Experts of a small language model: 92.9M parameters.
Below are experts of layer 2 (counted from 0) of a mixture-of-experts language model. Rows are named router (the router's row for the expert) and show model dimensions 0-127. Each number is 128 + 32 x the weight over its row's rms, rounded and kept within 0 to 255.
After each expert's rows: a language model's description of what the expert responds to. This comes from a sample of Wikipedia text that the model never trained on.

# expert 52
router [ 92 139 122  71  84 125 114 136 143 154 173 108 164  98  84 123 158 157 125 119 110 123 141 136 121  97  77 158 153 188 164 166 109 196 166 100  95 134  99 128 106 103 147 110 119 126 102 110 119 148 108 157 145 104 131 121 129 143 122 149 120 141 149 108 189  71  72 105 102 165 113 151  63 169 190 193 143 121  48 124  99 122 107 140 106 104 123 136 122 149 145  68 150 106 191 127 132 134 127 105 163  73 138 161 102  92 165 133 130 142 184  93  91 144 155 204 128 133 130 122  88 167  95 176 101  91  88 139]
Line-initial dashes of bulleted infobox or list entries before field names, plus field labels like name:, Genus:, Developer:.

# expert 33
router [111 130 192 144 109 122 110 141 136 173  39 164 104 173 138 170  90 133 151 149 157  79  69  95 186 148  98  74 135 157 139 159 157 173 109 198 147 153  91 129 129 131 135  92 103 132 138 112 127  98 168 118 116 137 147 153 111 138 138  82  81 130 163 101 137 136 135 131 138 102 116 127 118 140 152 124 181  94 125 145 134 177 137 160 101 152  26 102 127  64 103 159 175 102  76 100 137 136 115 118 134 101 104 195  93 165 127 136  95 146 127 102 124 163 105 104 136 155 217 140 119 123 152  97 150 158 117 134]
Nouns for roles, bodies and places after "the" or "a", like member, district, President, Department, city, often followed by "of".

# expert 58
router [126 106  96 172 134 127 106 107 116 139 142 151  91 177  89 145  77  99 169 103 144 120 126 138 108 135 138 148 150 122 109 196 107 115  99 121 105 134  71 142 177  71 101 108 112 153 108 145 139 180 124 122 165 105 101 133 178  91 108 172 155 120 109 156 145 122 105  66  78  92  73  50 105  91 131 193 177 144 173 125 124 116 115 119 190 153  64 117 132 134 138 183 155 144 114 183 140 169 134 125 124  99  69 119  62 139 116  98 118 122 111 134 134 142 141 153 107  63  70 152  76 117  96 137 116 148 127 116]
Commas, often fused with the preceding word piece, separating clauses or list items, such as Prague, Rejected, movement, Newman, Ochakov.

# expert 20
router [134 160 202 187 128 107 171 139 165 133 109  93 187 135 160 119 122  89 119 143 183 148 159 183 150 118 193 143 122 134 169 167 112  72 141 125 164 162 155 106 131 128 105 126 138  99 136 141 107 165 121 134 134 178 153 118  86 128 118 154 107 120 129 156 149 143 106 108 116 134 114 138 119 109 118  67  96 117 131 147 182  87 123  71 165 117 102 107 153  55 142 154  67 105 121 135 126 205 139 103 157 131 110 143 164  73  83  87  93 187  97 139 129 145 132 114 141 169  61 123  99 155 124 102 152 118 151 149]
Capitalized content words and pieces inside titles of albums, films, shows and products, such as Night, Dream, Soul, "Unbreak-able".

# expert 45
router [155 114 109 176 165 110 142  85 156 152  77 170  91 143 114 155  72 120 150 184 130 131 109  84 106 117 118 112 161 146 219 186  84 141 101 159 150 116 137  98 153 133 109  76  63 128 120 154 103 147 177 134 106 152 114 104 146  88 140 130 118 122 136 127 153 156 168  95 103 116  78 161 111 178 124 104 155 127 100 107 216 115 115 145 100 132 120 130 111 132 123 154 141 114  34 103 126 118  96  99 174 150 130 169 138 136 164 140 106 135 146 102 145  85 134 176 113 156 195 156 199 172 134  87 137 147 150 132]
Abstract nouns of work and knowledge in expository prose, such as studies, research, work, services, evidence, experiments.

# expert 10
router [117 133 148 123 141 114 144 135 133 165 138 134 104 147 139 132 140  99 140  99  99 118 134 116 116  99 120 134  87 116 173 112 116  74 131 141  98  57 207 108  71 134 108  99 156 128 165 132  83 119 139 142 106  59 142 125 119 122 125 128 193 113 109 105 128 166 107 142  99 137 154 118 146  58 117  77 120 114 131 138 151 123 132 119 123 131 130 191 132 115 151 143  89 101 131  64 164  99 133 136 118 117 177 141 156 190  86 201 127 138 122 160 139 156 133 124 156 102 106  85 145 126 127 123 183 153 156 144]
Word pieces completing common English words, often suffixes after a prefix or stem, such as oversight, disruptive, overheating, heavyweight, geoblocking.

# expert 22
router [ 72 134 137  98 143 126  83 132 168 107 165 174  91  92 115  69  90 167 119 203 122 130 132 172  99 185 143 106 151 134 127  89  91 144  98  93  97  96  88 188 189 144 131  73  81  97  95 125 130 151 133 151 161  86 101 112 152  84 136 167 154 171 125 112 143 169  92  77 105 131  85 135 123 169 177 211 186 146 139 124 157  98  86 122 128 128 159 124 124 112 195 152 128 126 121 131 124 120 115 117 206 115 102  93 123 147 167 104 131 103 130 125  38 114  89 168 110 105 133 167 137 107 109 117 119 156 149 112]
Semicolons and closing parentheses ending list items or parenthetical notes, such as (born 1987), (Prescription only); or Gene Ontology term lists.

# expert 42
router [126 178  78  80 134 141 154 116 175  64 117 142 124 166 136 195 118 112 138 115 132 125 147 102  75 133 144 124 211 120  90 126  71 131  88  79 122 156 152 131 148 141  70 123 124 179 133 140 213 150 147 115 117  67 145 140 159 118 116 145 123 127 131 128 103 106 127 118 133 110 109 115  82 200 106  79 158 178  97 100 146 121  73 110  70 126  89 133 145 141  97 148 209  80 108 123 101  45 164 163  92 114 128 131  69 188  88 151 146  71 126 160 175 150 136 170 119 173 164 107 152 121 112 167 130  90 131 164]
Auxiliaries, copulas and not after a subject, such as is, has, had, have, can, were, as in may not have.

# expert 35
router [125  76 210 107 143  81 138 134 159 184 123 134 179 121 110 138 119 175 139 147 141 123  61 148 109 133 161  80 100 164 149  98 124 110 105 123 127 140 126 149 117 122 121 149 151 135  88 108 111 127  94 115 127 253 117 117 159 132 123  73 169 138  91 153 140 145 125 104 127 189 138 120 113 120 174  51  86 138 146 145 133 104 154 121 163 131 110 138 126  44 160 151  70 157 164 113 124 158  96 104 166 161  60 108 119 161 116 116 150 173 150 162 116 125 152  78 139 145 112 115  98 152 130 120 140  92 140 101]
Second words of place, street and sports-team names, especially in sports text, such as Kansas City, New York, Road, Street.

# expert 15
router [159  57 177 148 144 102  77 139 133 136  87 135 184 124  84 173 129 137 110 156 165 136 129  69 104 124 137 143  67 161 132 117 105 226 151 188 146 163  54  82 124 119 152 120 132 119  69 102 110  98  96 157 110 191  92 135 138 150 201 104 204 138 132 113 163 145 152 112 128 152  90 142  57 175 185  93 155 121 152 137 128 135 159  68 137 133  66 128 128 150 117 110  68 129 124 160 123 129 115 117 117 141  95 160  99 120 164  70 147 147 128  97 118 115 137 120  95 123 123 194  94 111 144 122 125 121 119 130]
Words in sports and infobox headings and fields, like Apps, Team, FW, Champions, Games, the plural s in section titles.

# expert 60
router [142 134 146  92 116 116 156 165  73 120  92 112 168  88 108 140  97 129 114  76 105 129 115 157 158 183 103 135  92 103 197 142 163  75 173 161 142 118 169 171  79 147 134 139 161 139  87 121 132 105  49 115 171 167 146 116 139 119 141 150 211 160 114  99  95 111 100 171  91 118 207 128 217 142  81 135 107  97 154 148 157 123 109 183 118 114 118  88 123 155 151  91 112 119 150 109 100 159 166 168 132  99 129  82 162  33 135  81 127 114 138 117 122  46 116  48 139 142  76 142  85 140 140 102 150 170 106 139]
Second or middle syllables of names and words after an initial capital, like F-ent-on, F-ant-asia, Bird-man, Br-uck-heimer.

# expert 46
router [163  82 139  83  80 143 123 103 136 107 204  52 151  82 169  90 164  95 108  85 139 169 193 168 121 128 129 117  86  94  99 170 140  60 144 124 134 146 131 139 110 128 141 150 128  68 162 141 120 179 127 120 148 116 149 145  90 151 144 111 111 127  89 160 127 132  86 193 151  96 177 131 145 107  70 203 142 140  70 151  95 152 138 107 101 133 148  77 151 146 116 103  81 135 102 178 119 150 118 155 114 169  60 114 169  95 115 111  78  61 140 162 130 137  86 151  95 146  74 112 104 115 116 121 149 124 154 138]
Consonant-heavy word pieces early in foreign personal names, often right after a capital initial, as in M-v-ondo, M-av-is, Ey-j-ólfsson.

# expert 40
router [144 123 164 110 112  99 130 105 131 128 182 108 112 130 133  96 168 195 138  84 141  77 161 237 163 149  76  83  76 145  74 146 132 138 183 123 129 173 138 180 128 121  69 108 152 123 126 150  57 113 139 141 163  71 104 129 121 148 135  59 111 155 118  99  99 134 106 150  86 163 144 131 134 133 126 131 141 140 174 112  29 124 104 118 166 108 176 149 155 175 181 151 126 178 118 118 169 152  99  72 124 126 118 128 124 144 105  43  84 154 133 146  98 204 109 108 170 156 127 130 103  96 140  89  90 141 137 133]
Short syllable pieces inside names, especially an, ar, on after an initial letter, as in Aanandi, Tristan, Pattes-on, Chandrak.

# expert 24
router [110  69  92  76 144 144 162 162 133  91 137 149 121 147  91 124 138  88 158  69  84 118 147  97 175  88 140 151 173 120 115 117 155 174 115  78 104 125 130  63 154 118 159 163 123 152 150 153 189 149 186 148 118  93  94 138 142 151  93 147  77 130 124 117 120  90 148 112 126 134 109 131 145 122 130 150  84 109 175 100 114  89 103 153 177 123  93 149  79 141 150 122 141 136 176  98 143 108 145 167  83 117 197 110  86 126 156 194 165  81 117 164  92 131 136 136 185 141 186 112 143 167 108 136  98 136  89 129]
Prepositions of direction, purpose or destination after motion verbs, chiefly to, into, through, towards, as in moved to, in order to.

# expert 41
router [149  77 118 174 148 141 140 142 120 142 120 151 200 125 127 153 106 101 138 115 140 146 131  72 197 123 174 154 139 130  82  99 134 112 107 124  71 105 100 118 170 127 174 112 165 117  94  94 167 139 113 122 143  90  93 184  43 156 103 164 144 113 137 133 136  38 133 101 152 105 123 175 118  95 139 152  82 136 135  55  31  67 150 143 231 145  98 148 111 163 128 127 156  97 210 126 149 131 114 200  74 177 103 110  84 129 119 179 115  93 137 108 133 113 163  82 128 156 158 132 117 136 104 177  96 127 180 127]
Prepositions of place and time before a noun phrase, mostly in and of, also at, during, near, as in located in.

# expert 21
router [122 219 142  82 112 151 125 118 108 142 166 154  86 114 102 135 133 187 137  99 144 161 151 117 107 129  93 122 165 109 161 129 121 157  78 131 151 126 102 146 165 117  97 133 127 124 139 128 177 139 138 132 128 101 139 191 122  93  73 118 152 108 150 106  82  42 137 120 205  65 130  80 114 180 138  80 115  96 120 119  88 144 118  96  48 120  90 121 152  84 140 183 185 140 154 126 123  98 171 148  73 119 129 133  77 136 108 132 172 105 138 150 192 129 123 115  90 188 170 138 153 135 119 115 125  86 164 131]
Forms of be (was, is, were, been) and ordinals like first, second after a subject, as in "was first mentioned".

# expert 6
router [124 193  87 105 124 135 163 144 141  78  98 177 102 167 145 107 129 158  91 104 113 153  41 108 152 129 118 159 113 132 110 169 102  79 108 128 123 150 104 133 127 128  60  85 129 128 136 153 150 144  74 126 126 147 161 107  93  97 147 130 132 109 129  94 136 138 180 121 177 149 104 120 152 146 125 104 128 105 116 168 187 201 186 130  46 106 221 154 121 102 115 115 164  91  99 126 141 150 164  56 101 129 120 104 160 164 126 124 149 120 120  98 139  69 136 129 122  94 158  73 176 138 141 136 155 178 145 133]
Pieces of ordinary nouns and verbs in descriptive text, especially botany and objects, such as sep-als, flower, chair, spl-its.

# expert 17
router [ 58 149  88 201 127 124  43 142 135  81 166 100 136  91 126 124 126 155 113 131 135 197 202 131 141 128 152  90  97 140 157 100 106 133 156  58 180  90  53 127 126 124 195 120 137 172 109 116  89 142 158 157 142  79  99  83 132 165  81 165  74 130 176  95 188  95  89 114 108 100 178 100 150  92 148 154 155 127  65 142  99 133  84  38 145 100 142 146 148  94 162  89 140 137 107 123  99 169 128 168 144 123 103 128 104 125 221 131 118 134 178 149  70 135 108 157 163 182 113 146 102  92 103 132  89  77 133 126]
Pipe characters separating cells in wiki tables of filmographies, awards, results and officeholders, plus some colons and semicolons after names.

# expert 37
router [ 92 124 150 126 144 108 106 145 123 153 183 203 175 161 145 116 102 154 147 233 139 117  85 111 161 170 154 136 139 119 163 141 138 151  84 152 136 190 128 136 142 116 174 149 150 101 100  92  76 142 105 133 111 117  80 168 184 164 104 173 127 112 114 148 101 110 128  74  82 172  83 155 115 122 144 175 141 110  83 186 154 132 207 148 107 122 150  78 124 123 126 108 100 151  34 141  93 136 155 122 139  78  96 182 103 184  99  99 174 163 152 129 109 120 112 128 141 113 144 166 175 100 122  98 106 174 150  48]
Pipe separators between numbers in sports and statistics tables, plus time and count nouns after numbers, such as season, days, minutes.

# expert 18
router [ 52  43  98 125  89 152 112 118  86 143 195 195 205 125 123  58  80  99 131 185 106 149 116 110 165 125 141 157 136 130  91  86 202 152 166  96 143 155 102 117 176 122 143 125  98 117  64 125 117 100 135 171 100 120  63 152 159 101 136 116 124  92 162 102  83  99 116 109 140 117  85 141 100 118 171 171 150 115 134  87 165 136 141 107 128 100 173  88 154  84 144  74 140 130 190 123 118 108  82 111 132  91 103 163 154 156 127  69 150  56  75 139 130 138 153 178 141 124 145 151 132 130 112  71  84  83 210  98]
Separators and values in tables, infoboxes and coordinates, mostly slash, dashes, numbers, No., age, °N, as in 12 / (0).

# expert 31
router [137 210 106 151 196 149 155 135  98 132  79 114 138 188 161 198 133  92  82  87 119 120  90  91 108 138 128 144  71 165 165 149 123 111 121 171 204 111 170 114  98 131  85 103  90 111 156 127 101 127  73 130  87 182 140 135 111 137 182 122 149 101 143 137 108 155 153 121 119 102 111 105 145 152  94  91 137 110 122 104 185 153 140 150 126 113 166 182 147  46 112 148  97 200  93 134 156 180 156 106 140 128 107 135 134 135 137  83 185 162 106 116 154 106 144 115 118  95 139  82 161 110 133 143 156 123 102 156]
Closing pieces of common nouns, and whole concrete nouns, in running prose, such as w-age, sl-ide, bl-ame, fire, damage, treatment.

# expert 32
router [103 146  70 170 141 167  79 106 153  60 187 140 103 114 145  67 114 130 100 150 111 150 149  84 124 128 186  66 112 105 102  62 112 139  86 110 127 124  72 169 149 127 203 153 170 167 139 139  92 135  93 150 148  86  47 145 181 169  55 136 125 154 120 110 197  86  99  94 109 141 164 148 135 105 154 116 150 119  92 114 132  96  96  98 138 106 166  97 135 130 112 102 109 162  91 101  95 132 169 132 121 163  72 157 147 136 176 146 114 136 158 198  73 129 122 141 129  83 139 118 158 147 142  99 111 131 101 144]
Pipe separators after numeric cells late in election and sports table rows, just before a percentage or line end, plus "|---|" header dividers.

# expert 2
router [132 137 105 162 170 137 156 110 105 129 162 136  88 171 108 113 108  89 111  97 120  63 107 107  90 128 167 129 102 140 111 192 114  89 152 144 139  96 119 144 134  96 128 132  93 145  81 132  99 124  97 137 131 147 116 110 193 119 108 144 147 149 129 193 131 145 112 115  96 104 126  64 128 145 109 193 139 136 150 121 161 107 123 148 189 144 106 125 152 137 144 219 152 144 139 149 155 197 138 136 173 146  87 158 116 167 149  94 176 131  68 152 116 181 118 187 131 106  86 100 114  84  99 118  76 143  93 109]
Commas and word-final pieces fused with a comma that close a list item or clause before and/which/including, such as "es,", "y,", "ings,".

# expert 14
router [150 149 120 138  93 124 129 115 136 123 156 137 109 135  98  81 119 124 126  93 119 160  60 153 128 102  96 110 150 139 104 122 156  81 126 144 119 109 157 163 138 135 105 141  84 130 143 152  96 138 121 143 114 121 160 163 111  52 119 120 172  82 118  86 135 157 149 110 136 129 116 164 215 146 147 122 125 104 116 107 167 131 134 161 115 109 206 161 152 217 128 100 140 138 144 146 170 140 125  97 102 151 113 126 171 122 117 122 128 135 115 124 115 138 129 137 133  91 166  86 163 143 123 154 154 142 135 131]
Pieces inside or ending technical words and adjectives, such as ic, ive, atic, etic in "antic-ollision", "projective", "genetic", and compounds like -like, -shaped.

# expert 29
router [161 109 147  61 153  97  68 131 123 138 122 173 111 117 150 100 124  67 145 141 138  91 107 118 120 136  69 158 194 118 136  81 159 165 122  99 108 113  92 118 162 130 122 147 122 122  91  86 184 115 180 163 165  95  75 166  93 115 125 129  78 138 136 144 171 110  89  96 185 114 171 114 128 112 126 179  79 174 125 102 139 145 113 133  68 112 110 150 105 179 153  95 180  93 161  85 118 134 132 153 120 104 192 129  78 133 130 149 167 110 112 161  86 122 160 112 141 132  91 113 125 119 108 115  66 130 170  88]
Line breaks ending infobox or list fields, the word by in Studio album by and Preceded by, plus field labels like Born:.

# expert 3
router [141 134 137  84 116 104 129 119 145 121  69 107 132 111 172 105 126 161  92 123 151 163 122 196 141 156 107 124  93 116  86 146 125 119 125 136  76 162 118 150  96 174 150 112 176 110 164 146 165  79 122 124 167 143 107 144  89 124 114  74 116 139 109 149 108 151 132 170 170 176 143 126  96 128 146 105 167 175 122 131  83 134 169 100 135 121 136 171 114  89 106  34 167  70  86 128 106 130 132 109 123 146 111  79 166 123 102 112  68  98 150 135 100 129 130  84 144 127  91 109 116  91 139 155 172 130 162  96]
Second piece of a capitalized proper name split into word pieces, e.g. L-in-field, B-re-mer, Los, Reg, Gre.

# expert 0
router [155 116  50 164 155 123 129 140 132 119  72 148 147 164 151 172 117  67 140 150 103 112 131  91  86 119 121 173 176 139  77 120 149 167 113 108 118 145  78 107 126 122 144 121 124 158 130 120 144  79 157 120 150  82 162 138 141 100  99 160 125 153 141 109 134 117 172 113 128 132 135 133 141 153 112  99 117 117 144  62 109 111  86 152 152 133 106 195 115 191 151 177 193 127 171  89 167  88 116 176 135 123 159 133  98 199 128 146 179  44  78 119 165 150 149 158 131 133 172 104 128 126 114 178 105 149 107 160]
Prepositions and linking words governed by a preceding verb, noun or adjective, like concerned about, depending on, including, using.

# expert 49
router [133 132 125 135 136 153 111  60  90 118 132 133 100 117 147 154 147 107 108 156 112 120  92 143 160 133 149  76 137 119 159 140 168 181 122  48 179  57 124 126 144 129 111 132  71 177 164 111 158 180 161 103 139 112 101 135 117 139 126 152  47 135 131 123 152 106 122 151 148 144 104 116 179  88  65 108  82 153 151 147 151 124 124 138 102 131 139  69 154 152 136 164 186 131 114 110  80 103  45 153 128  98 115 123 177 148  71 185 194 201 152 124 135 121 133 121  82 128  98 130 158 169 113 108 101 128 179 164]
Newline tokens, especially right after section headings, list items, table rows and stub lines like "Species of gastropod".

# expert 30
router [119 113  88 124 110 134 140 106 170 126 168  87  86 118 154 103 202  94  78  99 121 146 173 167 136 141  93 124  88  95  72 165 127  53 163  78  85 115 162 110  89 121 131 148 180 130 143 156 105 165 197 128  89 119 111 134  67 157 137 102 113 138  88 140  77 167 106 189 129 102 144 134 118 105 118 114 157 139  70 101 116 127 140  74 104 131 160 170  91 157 136 124 104 122 112 122 151 151 111 135 131 127 149 105 187 142  75 157  91 113 135 161  89 222 103 142 150 166 110 118 123  89 126 134 161 156 169 119]
Short first or middle pieces of split words, often after quotes or capitals, like 'em up, D-em-o, un-ac-ceptable, Sh.

# expert 43
router [ 87 120 211 148  76 117 126 105 182 156  81 152 103 126 141 156 107 137 116 153 124  97  88  89 132 101 113 122 121 178 205 121 168 154 152 171 120 140 163 105  86 119 177 137 104 139 132 126  70 121 172 137 125 133 103 137 104 140 136 145  80 133  96 143 119 168  63  79 152 164 108 149 158  48 143  95 145 125 111 166 143 128 142 118 130 164  46 164 146 101 124  82  95 151 128 137 147  52 126 166 128 112 172 177  63 142  86 130 129 170 125 142 109 158 109  85 150 164 131 167 105 157 127 117 178 103  93 102]
Modifiers before institution nouns in biographies and history, such as high school, War, Primary, military, law, Civil, Infantry.

# expert 16
router [ 99 108 214 114 126 118 103 136 141 144 104 153 183 115 144 133 127 125 163 124 172 177 160  84 141 143 111 102 128 172 134  86 112 128  81 153 106 209 109  94 121  95 129 126 161  89 116 118 110 165 140 110  33 190 161 127 152 135 182 148 140 141 106 101 178 130 114  86 131 204  86 167  72 110 134 139 103 156 111 194 142 156 178 123 126  99  92  74 143  77 106 110  89 134 155 114 117 149  77 103 117 100  90 131 123 120 129  68 143 159 129 149 125  84 131 125  95  87 142 128 134 139 101 108 157  84 138 145]
Header and label cells at the start of table rows or stat blocks, such as Year, Result, Total, FW, Pts, Turnout, Frequency.

# expert 48
router [100 102 146  86  92 122  96 185 155 103 123 178 158 100 144  92 137 143 115 109 139 184 133 174 133 113 161 137 114 145 135 111 105 125 149 114 113 203  84 105 135 108 206 147 125 143  80 130 153 144 107 103 109 168 121 144 120 149 179 131 123 138 109 178 124 147 107 161 168 158  97 115 126 143 118 123 108 164  99 182 104 159 187 107 120 141 133  68 124 110 116 114 115 123 162 202 106  70  99 150  99  97  62 128  87 100 163 101 175 150 126 152 136 162  97  98 105 131 103 182 117 162 137 141 133  77 123 110]
Word-initial pieces of names in sports tables and rosters, plus or in fixed phrases like Qualification or relegation, 65 or older.

# expert 39
router [ 81 149  97 122 129 129  95  95  97 169 180 164 153 102 118 113 156 108  79  96 122 118 137 176 144  99 119 131 188 146 110 136 180 158 126  42 127  89 107 129 113 150 104  83 110 165  87 132 139 161 127 118 112 114 117 121 211 112  54 145 139 134 153 112 124  97 129 108 144 134 146 151 110 112 139 165 155 134 107  84  73 111 138 163 141 113 153 153 123 134  97 129 202 126 127  80  67 154 156 112 129 131 143 169 128 129 146 181 105 120 170 134 124  97 158 147 101 159 136 143  79 158 127 148  60 110 127  68]
Pipe starting a new table row after a line break, plus comparison and role words such as as, like, because, including.

# expert 63
router [108  77  86 104 140 141 141 173 143 105 150 155  79 106  84 105 101 149 135 182 162 184 156 129 172 182 119 162 187 131 164 132 121 143 138  99  94 153  75 192 134 149 145 110 173 155 113  85 152 141 140 130 143 122 132  58 175 182 133 102  71 128 187 137 205 139 119 108  87 130  55 120  62 110 131 146 176  84 133 102 126 149  97 114 122 134 148  97 108 177 152 108 101 148 167 153  88 135  79 100 115  71 152 189 120  71 125  89 141 137 128 126 129 114 156 133 148  98 125  95 103 139  74 126 110 109 174 130]
Periods ending abbreviations or sentences, dashes, colons, dollar signs and brackets, often in tables, citations and taxonomy lists such as Cat.

# expert 62
router [124  97 190 159  61 112  96 121 127 142 113  93  81 143  82 121 137 145 162 126 157  98 154 112 105 151 113  63  95 130  79  85 138 166 143 189 112 110 172 144 108 127 178 144 116 133 189 124  87 116 124 123 162 119 125 123 107 134 116 114 144 131 145 125  96 122  91 124 108 150 201 162 123 116 132 123  91 108 210 151  83 125 159 161 182 110 151 129 148 185 126 114  89 167 169 131 162 111 126 167 154 156 142 165 124  52 102 121  91 169  97 107  77 138 138 140 140 108 175 174 112 116 153 119 119 131  74 110]
Nationality and regional adjectives such as Indian, Roman, British, colonial, and -al/-ian/-ic pieces in place names like "Guatem-al-a", "Prefect-ural".

# expert 1
router [144 167  62 176 164 140 151 121 105 117 120 112 122 155 153 154 110 143 172 139  97  83  74 119  95 106 168 142 124 117 101 149 118 133 114 183 186 113 170  94 143 121 102  92 123  75 136  96 146 103  71 134 113 151 135  67 157 133 119 159 158 120 164 138 146 160 166 119  80 118 104 143 158 123 124  96 145 143 114 132 106 162  83 184 142 108 114 159 121 135 145 117 117  98 150  79 139 126 155 205 117 122 182 114 126 186  89 166 170 131 120 108 146 120  84 165 132 105 134 119 144  91 147 183 166 135  91 156]
Verb suffixes and past participles finishing a verb, often after was/he/to in narrative, such as pret-ending, inv-ading, withdrawn, moved, called, due.

# expert 9
router [109 113 111 127 192 113 101 124 118 125 200 156 170 170 107 111  80 125 147 126  60 124 132 136 170 106 130 162 142 124 151 156 181 133 111  52  67 135  86 119 169 122 140 137 129 108 123 126 142 147 154 125 117  78 103 158 174 112 109 178 153 138 129 142  93 123 143  98  83 158  95 113  60  93 125 190 148 144 173 106 124 130 151 112 101 126 167 162 125 135 139  71 133 107 106 150 143  97 113 116 139  97 105 125  94 145 133  75 143 114 144 141 147 116 125 153 148 117 132 100 107 144  90 134 134 120 145  99]
Month names in dates, comma-ended numerals like 1, or 8, in figures and tables, and "over" before quantities or periods.

# expert 25
router [169 143  89 107 148 130 142 153  77 120 137  52 145 109 125 157 135 139  96 123 131 148 201 118 102 207 139 122  70 126  97  92 149 136 149 193 155 120 156 162 101 126 162 171 135 126 141 138 143 101  90 133 119 181 128 121 136 172 143  76 164 126 113 173 106 142 142 186 123  87 166 136 106 164  72 123 154 162 153 157 149 113 127 157  98 138 119  96 134 112 130 111 138 191  88 160  91 137 153 110 107 158 130  91 131  49 114  45 126 130 109 112 107  96 109 160 114 144 101 124 125  76 124 132 123 145  94 145]
Middle or end pieces of unusual personal and place names, often after a capital initial, such as Jo-es, Ke-es, Sh-y-iak, M-aki.

# expert 57
router [124 156 133  68  81  92 201 132 111 166 146 107  97 106 121  97 142 131 126 130  76  70 153 119 155 151 169  90 116 110 120 114 109 157 115 123  76  84 145 159 135 121 156 119 133 121 137 114 145 111 105 125 156  84 119  96  73  71 114  67 142 139  87 146 131 167 141 180 163 154 168 104 158 109 112 121 123 121 165 172 173 156 150 184 144 116 198 107 168 114  86 126 122 110 131 181 173  40 167 131 119 135 181 104 191 117 124 156  65 143 108 124  83 131 171 101 127  88  95  61 120  97 115 141 147 149 125  92]
Middle or final pieces of non-English, often Germanic or Scottish names and places, like Kre-mer, Falk-irk, -mann, -enberg.

# expert 38
router [164 151 115 121 174 126 140 114 136 116 105 113 156 122 161 174 101 115 128 154 120  82 112 113  73  65 206 155 130 163  76 145 115 161 127 114 151 168 140  69 140 119 119 152  66 109 135 142 131 126  90 120 113 185 112  99 133 140 160 111 143 129 129 104 124  94 172  84 115 159 118 102 127 119 153 129  85 140 111 159  76 125 154 117 175 148  30 155 141 113 127 126 117 186 153 111 156 127 138 176  90 105  92  73  66 159 106 158 185  97 158 151 172 123 131 149 128 123  82 170 104  93 124 156 136 121 107 128]
Past-tense verbs and prepositions after he/she in biographies of athletes and artists, such as played, won, served, signed, "for", "with".

# expert 55
router [ 87 165  84 120 129 166 100 133 121 170 178 152 164 106  90  56 113 122 133 107 117 112 130 186  98 126  89 171 182 157 127 153 138 155 112  40  73  86 135 161 146 177 135  86  92 110  87  76 118 166 149 150 154 100  95 137 156  82 138 115 103 154 142 126 129 137 129  85  98 134  92 140 115 143 180 137 101 130  75  78 141 117 127 189 114 122  79 160 119 126 185 165 142 122 145 127  96  99  98  86 215 123 147 124 174 160 166 137 156 115 116 152 131 154 113 169 138 139 118 107 122 169 107 158 138 115 113  87]
Hyphens joining compound words and ISBN digits, plus colons, dashes, open parentheses and prefixes like re-, anti-, multi-, as in Depression-era.

# expert 28
router [101 141  85 158 115 152 122  79 111  92 114 173  93 107 132  66 172 144 122 149 129 109 155 178 130 123 119 122 201 152 176 111  99 190 155 103 112 100  77 186 156 163 156 112 113 146 138 109 170 104 109 138 169 116  87 102 231 130 123 110  53 163 175 110 178 111 159 104 107 126  81 120 105 174 139 139 143 102 153 143 127  77  74 124 157 129  98 102 149 148 175 193  98 145 174  79 125 103 133  69 179 125 118 153 178 103 140 105 135 153 205 168 148 104 151 142 145 105 117 127 145 173  97 104 154 160 157 113]
Periods ending a sentence, often fused with the final word piece, such as ures., s., age.; also closing == heading marks.

# expert 12
router [154 125  72 115 107 142 166 155  76  53 140 138 182 167  90  83 144 134 141 109 120 149 133 153 132  97 105 157 163 108 145 125 150 100 146  85  96 162  67 134 160 133 170 117 131 175 128 150 148  80 142 146 168 128  87 181  89 114  97 162 160 131 144 147 120  98 128 125 135 125  57 141 119 167 121 127 130 123 149 120  22 182  91 128 165  97 159 111 121 178 165 158 173 130 143 125 127 129  98 116  95 122 144 119 107 172 157 186 171  93  78 106 126 147 197 139 137 109 187 160 138 179 107 159  53 119 172 110]
Coordinating and, or, & and the linking of between listed nouns, such as Austria, Tuscany and, pieces of rock.

# expert 26
router [ 68 140  85 125 117 100  52 153 117 108 155 139 163 112 114 122 119 139 142  83 152 182 157  87 107 148  99 103  99 133 105  67 106 180 117 119 155 138  63 114 108 103 148 145 160 137 126 124 108 113 113 142 126 115 148 109 146 180 107 156 123 121 189  66 182  60 128 122 101 131 161 120 123 107 186 211 125 117  70 136 113 127 144  60 143  90 154 157 148 100 104  79  74 143 120 117 129 116 139 129 191  78 108 140  49 135 192 126 123 179 160 187  90  80  94 140 144 120 177 165 110 106  77 162 101  70 166 134]
Pipe separators in wiki tables, especially right after row labels like Total or after the first cell of sports, election and medal rows.

# expert 59
router [115  86 113 151 142 155 101 161 107 142 182  73 134 101 122 182 144 171  75 140 142  78 120 196 130 180 145 132  69 160 116  88 145 181 116 180  66 123 174 104  94 132 161 154 158 140 170 153 108  85 117 174 101 128 142 141  80 124 107 116 165  95 133 121 116 123 111 164  75 131 223 111 141 131  96  94 180 143  99 146 100 149 127  91 146 106 165 120 116 121  99 157 112 163 118 144  83 101 111 122  86 163 143 102 144  61 143  58 106 113  76 136 117 146  64  69 156 113  47 118 148 135 132 114 153 155 100 135]
Syllable pieces inside proper names, often right after an initial capital letter piece, such as T-ro-feo, Fel-der, Kal-ining-rad.

# expert 61
router [143 134 153 156 147 157 150 123 161 168 113  87  83 107 111  91 138  96 128 118 155 181 163 138 145 120 109  99 117 110 117 175 161  86 178 139 116  99 147 142  95 134 131 113 111 129  71 144  83  77  72 124 199 149 167  82 144 105 113 115 105 118  78 160  92 134  68 132 133 108 129 100 108 129 138 186  99 149 220 103 172  88 121 152 163 151  81  99 125  84 106 181 127 129 183 102 136 186 128 122 192 158 156 130 146 101 116  91  89 152 110 123 126 140 131 174 130 175 129 128 100 124 119 117 110 136  85 129]
First names and initials of people, often after by, featuring or list dashes, such as John, David, James, A., plus name-final pieces.

# expert 34
router [180 187 160 209  94 117 156  99 107 145 103  99  92 126 183 145 161 153 143 183 127 179 140 157 120 129 100 170 130 163 163 148  89  53 117 122 190 165  96 112 116 143  87 123  91 124  84 104  57 163 158 145  90 171 126 112 113 118 146 144  77 123 129 113 145 136 111  50 163 126  85 106 111 110 158 113 135 112 102 134 115  85  98 108 130 152  65  85 140 105 155 178 135 171  90 115 153 209 139 111 180 119 129 151 112 122 108 128 129 116 142 147 149 139 138 133 137 153 100 121 113 119 137  84  88 150 170 111]
Closing quotes after song or work titles and nouns for creative works, such as film, album, song, music, book, video.